Below are experts of layer 6 (counted from 0) of a mixture-of-experts language model. Rows are named router (the router's row for the expert), down (a neuron's output weights, with its number) and show model dimensions 0-127. Each number is 500 + 25 x the weight over its row's rms, rounded and kept within 0 to 999. Numbers have three digits each.
After each expert's rows: "raises" lists some tokens whose logits its average output raises strongly, later layers aside. This comes from a sample of Wikipedia text that the model never trained on.

# expert 17
router:528496485504460497482545480563455493533470501514473523561545463513492479491532527474522512502464567508521460532472512498481480477506486472485509515509505469510476489470526497555526491487496501503489506500522526535517531452517520527485514487513509489504499521511510504477446557500511474490533508474455532500458470501504484487503529525453504469522519466512507480509482486508467490521498
down17:471509503474543468482498484512501482492531521520539491456510510493544485478513483506514534491513478495513493528453525521451529517517525496452477514486488485467505515509483516516514511473521544503538506489480461520489493511531483508480483479499521528474532477496509561482504516505486553547505554519500533563540547501491498480479514481462518492505470557465464524497504530482489533488521
down18:520489519516439507473463520513494504531502479491459485521521468496468485486524478536537562505499462483495489489518522481503505493529485486495514526488503556505478500439541530513457464487498500532521530530484500500480486486543455519461511543490463501491462493545492499557523474488499479512521526508543497522479450498528521474507503493492486539485501473466520473459503491530502526502485
down19:491490478529530478499509435515453475491487500509494483457540516456512515478506502476503506505536475503474499507513474507536545526557478519453496499470493524471513488486456465533479499474453505531525468505546531511527481496489517464484526543475492510484470496478492503519482489458475478532448496477525528501484460526541515518510503501498505499514481536505532501493513446500450488476514
raises: "s", "-", " |", " (", ".", "'"

# expert 4
router:502512459530509463492511478472516516510564507493534439496537514490459524512487452533485540486543495516497461507512538482488465503488568468518496513497476445527505508486489535518521488494509496507503474500472549542529498533502492527515499479516514459476469484496499460495498474515483505520480513519474523494535481470533481466503510491472491456505484485513521505533506473489565529504487
down3:500490523487497483503517491473487506467540516506520483467521487450501470468485490456515500537513459505487487486544520464497492498493488485479460553555484491494465496525470486503483477459504476523479485493501479522453498432507500503485515463505527521448503505466462553474472497504507503509468455469516508500440436493479497482504502512530521497509453499486463499502516536520510479478505
down4:521469508491469526489443495481567527487533510530520524535485506477555525517477549445480523514489522496489455482539520539538538508547501502505491513517485496477463479516488511491523517497476498467480499516492531518526531552520504484482471542507499511524506493518458513539485495492482503516486494559493501478466472470478520516458465520508483478518499489471502489494531518478499461516524
down5:496522501521524530521522450552451487499462528521444537429517523472504510471526478492499517516512509472474484497556499487477532504541537492473487529492463462448508481485482463521517500491515518518494493515458492490513537440501522481501529522504517499507452523513487475510511519487480513547491475512535544533487513516500455478494494485514531484502496516480519492501508481535499524516515
raises: "\n", "-", ";", "ige", "\n\n", "qu"

# expert 5
router:486519481471503497538499519485488498522478522475470505482510514525499535486460547469487501473451462528512470490483516493552516543495476530508513492473466487499500498479532468466523470506517502423515502508528497488532533490481488510509525526443490517493466504469553475505490509509510462535518524485497524504501520523513496505505515490526517530477549466548537526472486551499558485504505
down0:480534500525527514511517472541510503529507465502516466446474501493455544509509502475498525465523555516520528498531460501463486492516481482495535520534480433505511466521517464531506491483549462489533489449510463493512479524489508483479486484521478505533503491470514460498524502514517502528459476477499509475504542506472505539507463514515513554496464467538479469512506495494512500518522
down1:513497513493467516476471510514472508502526468465531507460499546493496512500504577518474485495511521470497503519523548497463464486490531490455509488452486489533502513484488532555471533440482518499485505507506522513506490472489521539484511475524550524506466530568525496502496493490511498467496479561547458489503480533498488477510537501469486514514490494500471539504506478501488504515468
down2:513501486473518501525485480509506562513482484466474505506557496470520491480555514522564496521518508498502496557500498498465498499490474477573517507468463502491535535462506540494507500510442504487500513493543510514516519496506489488497531525524496504518479490516506510510480466498474520491478507538537525560513486474499548492463534486525477456498506526515519520536540481516476503542498
raises: ",", " and", " (", " in", "-", "."

# expert 7
router:472551513515490517545517471484501516554506483506531522493517486510530521554458534459486517555534476489496468490515525520527525491478547502503512520528528486490500510530519494497521481476508487474542484551483515481529516453522477520479540469467511545458502484537477472486487542510513537491514463523487518471486484541515529486521486476505499522479498496500507458488485497496512531500551
down0:521492495472509513475502486529500517513495479513490464463489448493453480493523498501530476529504535493507447487482455510505466474509507472481517498490510508521437465505518543493534556519434479498480518516497486488519526480524508499525474515508477475460486474518499515463534516530495479514491488526450454469495496468465563488494480523474465486511442478536481496488522489485513517509487
down1:515478558536494472503519504487499499525520505498546492499510508464490497524486527462515511530525481495495461504504483501527493460471454514485490493490447474514479534507540490512516478510531524473492518491511520535531498514520496492520531499477522480545487512457497486518485566480496511534500474446494496478425507508492495510525492509453517432523498479508514511531480488535496443526461
down2:520478468531540499559471519504513502505507453523493489502518480481538468457538524495505511530483472523490474482548525457474507481536513481513518497504480466490532512493495521537467522499495506496530463457535505504490509546529542536518467531475458474489469459503524524533492508517499539532529547487519505504476482512511510502546504493535500521442508533494511512478498481519464531512497
raises: "-", ",", " in", " (", ".", " |"

# expert 29
router:506507461531513466491512483470513517511559508489538437491535518490459525508486452531486539485545500513502462509514534486486466503482568468519502513494478442528501508484489532515521481492506497507500472502470550540527501532501493528515500476521512458478470485492500466495499476514485506520479515521480525495535479468532477465499505497467495456504479484507523504533506477489568528505490
down3:511501489537457481528511495521493484487521487535518490505521491531504488492518511444472476466490501541463516500479483533500512471477539505507501501467510489514506506489486562559486452486510496539505507482553464484508491514504497499484523544528519504518535464465484515495471496520493448487509464496491447514450503518473472458503516532494426527538487472483482479510517508487525526504472
down4:489532545521552559488541454559504515470516494486488504467516555508525527472520500470494474503506457527551486482522472496487508505499532472485490539512487511496484485525498462532513465533491497500491509563504491452488493471504534477516515474516522495496514494437476475506507511498472516482468513502470505478529514461506452530525500497487539509500530520509539500461482482512504522510498
down5:504471450527499486509497504516476525571454533513480486483502498522470562518490499513498498505454472525512481483483429513526471544485522487486509518506489495468497522496479479529482524540501518471512477478517508510504472485501542500511491501481500544523485505533519521527476508500586502483513457538514477473510458459524464489491465460495498489500489529513493477460494504517473482500482
raises: "land", " name", "s", " Song", " Music", "list"

# expert 24
router:489536491510497472471505463466481501553518482498537451496532481482462495498526490533480501480512483503490469506495533445470451501496529476518489540536505439523426500540481529513500502475471534525501500467470534527486521496497484505515500458481527499457508517546464448502503502529507465489465480539470511514515514495483483479495516491503497481492526507522505485517511481525532474461506
down0:485514513501516472519522521585514484432516482484466478473493557514497469486510488529489462524508484499516549465467516487474494451519527521504512503529520519488521484514465495505512522463509496512492503504489512553490523471489473495504458520510465499494496504477488478512469480550468522498489466495514509530471463534501523440510532486484453520528521530509505489501509476466516519504547
down1:477515469509462522506489530472480542470508470471524468528515522494467528485477471499475522467465508504489501527464541558480495498513479492528485479485427494523495500491498513522516480546502456483506496533514521489522514476531537538499466485520513478508476523488482552493524501510528498471571536502472489480483534496536473502484481508512499491504499516473528562479459503526505500535493
down2:518524516523496534526490514519497488500483479541516502562469460501463534495469496543529519505515480469542515492487516512494496478500489533489500496458505441512500455529513533480477513485448550444491494483525508487450472498507505481542461477480508532487500558516525500492476530516480453460536524514492525498483506520501540526540519488504481478490518503516533495472518510466474493480499
raises: "\n", "  ", "\n\n"

# expert 21
router:487491485475537484493478538504506507495471485459477539485523456530512443523478532512469524497470519517477472472541523528526536483539469516494514526457523544508506502542516480485491476441512481437518500506521489509511497481497530514503478516513502551524483551476496511525465487491509510516517542510491471472533554473492526477532528531501505530474517521495493463497500506478530500502530
down0:512510515513551480506519510492444512499484497480530512522488524481483484425523520443514482493505519548533537499477462508496508476485501499525505459528508484470524548496490524457504512518585493462498506481511527493498512457491499505505477511480533494494555497487499508479472542486485499514509454482460497481504496490521522469491510510511503524476477486507506516542495518514462509576501
down1:502471509529505518489525507538508489439526506529503513523497514534512502444436508488499458501476528474516476508486544521573439513531431451497497507480527509502500491487502463468520513502516483445486540514459524484509518492481542476507534536475503506493474506505488473488491479538472497554517486480471528501516512498494492476528483474519492506528486486476517501529506516481513509507495
down2:503492492486490504490450509495512556509497487494503512493496530514492521495535554543505505514509501483537479466506485523512539453538459459503533497501486489480509519535494438496456456504535500453488552486509500510495513469515463510503477492501510483538467497478532477478490495493496503498516505500485503471510475501514466507512462520450512489541462499533485506454468591476501521483510
raises: "-", ",", " and", ".", "'", " in"

# expert 9
router:512519481535501530534538468483493510498530501487526488508539534439495486469512452517519520498537505507484492477486543487483520511522527505498474482502499505513508561484519546533486495536501485503467478455479497546503480474522493516513512495481499514463497520494459516530474508505473438497476463487444482458487489483456486474511516489498483465492462477506487519508529494468547492435479
down0:506514496541497479508509492529527544463482466478496486484515531482533521494500549518489521504478510480506502524517469483475506509495511483493536506497525489450475507492499474528486522526497462532475533541522528539520502525455455469554505490489492483553451508483474491485491532508492504520503508480502499484499509474529555488516472498481486488458529463498526529443549497524498571525483
down1:530477524544465482522499479480519500471552462488509532501497466480503530515535500469524555536532505498491509506475527545486546527525514498473521488466473476446493505494494516471514526503503469533498526509466480539476554506506503491474507520487497504441500506459448486466501436494486487478438482520497501523495508500509489515539518500481546499491486470503477502504510505535493463488505
down2:537465460504506485456493489515485533481482513468510485494510462518504463485493499536451517482530514534550465487493527501509514500496519524481496522455564516504511466502492507519496517504451494484516490513486503538486527478513530572508510530524496560492482475515490529496519482491538506526463483488477504496489506488503490520466439497470504533543512479527533543465466520493474515527471
raises: ",", " in", ".", " and", " (", " of"

# expert 15
router:493497524522480508500533473504456515522522519515516473481483521517512543469481504518525482538456494466492537519533494481489478494486520494503481497534485505493489457487490502525529571486490523501485483444460528464436499509476472510499488499474565506477524495522513487529506514435493514480485494545526519516486467483524457482490484527541481521532483503493529479507534520484466457516493
down0:531508468469492485532456493478467465471480531516465501484529520539496498471457468540523468468524492509466504472515532517503461509481510507499461465505502461535506470502490506549487484453522483506480465500514474519479485543497519452482496492497534501505508507530526480501509528516496515481498559521521496501478449526547474500486496493533469504523454488473497457500536476492540532521522
down1:487533507489495481539485502519489499490514478467511499549448486507510447521515526477525475483542493456511478505511523521487471458512540507517500516494552490502531526533497469495491484524544483511524534514489520522525491511531466516447552535528481463543486520478507490488505499524472472483498476474466529502509506499520494550491491495476494491495526498458524539541475454519518500448464
down2:517485447509491518516486493515527436491468502483523486520537521555535513502526492497509478479492491506531505464506542531457538481505490524527531514501450503507460487491548484480482492502514549499488520524508486497459467507515518489498481468519513522478503503488535502456493523480544467533506537499467501505507522505463490521540468574506492508525471520487493459512520525552480491494473
raises: "eb", "eh", "am", "eo"

# expert 14
router:483501493517502513471482486508467523459499498504547490534513528523506490444559512509517494527511492512512501498507492469474537470543470543468447485487511513496504490469492477502462463484538488460471488502471511485488466459492475490543528504491512484478472546493514524508452554516493462513479524499504497507486535485543514512524536537471477543439515496497489513530464479487490524482510
down0:509444473503492508468513495528511495526532506501478483466514484535482530520498519505497512522529492501516489478542503494452481513467482465475495488531482544512509497443467555500547519475513529481477469521494486498519563459534491514489498520533515499486500481508473464485498507496517489538454472502508524478509472518494522508521517504558496547468473538488481471496465459558502491467484
down1:537492531496532482503502518504506501475515490499493545466485527480491519466522466461504487524475517514524512482468513472515495497517480493490498447498487523473529501457523515480523528516512509510448536517508530496509510526473524490512531512522476453470483444484535469488526518548472495493506439528549498541518461523500512486531544463500513480452500501520497531483476524447478502538479
down2:472566485493503452533532513521545500511497473474506519508499532546502507538499521510489512512492542526475494536477512502515512481493490504522515519484490493530510520538476542481516491514501484545560497533496455515518481520517531485484478485569474500486511495466543514477509502472517466498474460505545528480525507464540508464505513517480484499562504444467495471503484498516518500515493
raises: "t", "s", "d", "ta", "l", "de"

# expert 2
router:525535506510472509484541464544514520455436495532503482450441470494529491497467509505484445483523479513452515513543487516470492509497483517519512485488511519503518493504519478554513491511445497479519480515501517525516499460511491485457509536508475517523483497478475553529480498529492484520482499485537481503516537545521508513501524534493454511488498479501495481512510491511462457526452
down0:473508513561500521492489557515476506495511485465521505489513481534495503493496504508491509483484534502538509482496534503481485472523510514499470478476486497472497528466496449483482457471516429519517497448491502522471489500516478515488487489500475512489478469456490483507481458473528536539457508543559517473477506509454488485496516476489487496495494533498501513509578539468455522477478
down1:517502544499467490501545525491490522489470497469490531475496514477494506476507514446505520465478479527487509511494511502534478521530490464513487498495559471510471524541499504464472508483492470514482478499436519502527567464519489527503528498473486499479538495516483508494483501484508526448496513532508525513486521531533529460522549471490481534504486445542500481524482472496472476544467
down2:500474502509495479529509533531506478507520500546490467495509460508526495516463474554493521500508529479510481522486501485539496527509495486487493476506482548451512470512447516513514445478508495542534528530493465515470506497535494512569474525488515477541544515473481464495507493509547499462489537524502507519515479533515490501488502475539522467489501541494468476529500439486475472510509
raises: ",", "s", "-", ".", " and", "o"

# expert 20
router:503507461530510467492515479467516511509557505490533436492537518490458526511489453533487539491544499515502467511515534487492464501484569466516501512496477442530502509487488533517524482497509494505500473503475548539527496533504496525512497474521513456475467487493496466493499472511486507521476516521479524496536480468529477468504507493466491455504481485508523507534508474488567530506490
down3:520487492498521498503497499455466469476457482488539488505509562546519555489523458491488507483508487495509475503515503496490490514526480504468480477536490507446513499531496527452478507504524526463513513476509507460495499568459491497464502502507513477497571483543519473496525482488540476479481541487544510513544500501498488479524515497545521483546475506465481486512517531488473484521516
down4:527497467518533502491457538577474500505483474494476490518504493470471491431525481500465469509531482473480527492523535524481500463508487519515543490540506504507530547507537480493468472515495507491536481467497495512490476534437500492540500487490492479551540476508497492542534458505481494507484461497511467492520522480492466509525537509495520505517518510482556501478498485469479505513516
down5:487520466480505469485513495451495481517479524550518521510534524506519506521529476493478494520480513488491503463557459516519471517511512495495541514503497458462470461507515481518521491529462539491489523494517478495534497476464517480542493524540482461485523520479511453516539481455463544505544539515522528483500463528543498522509480497528491541506492503509490529499515463533551498488498
raises: "back", "man", "adi", "roy", "iga", "die"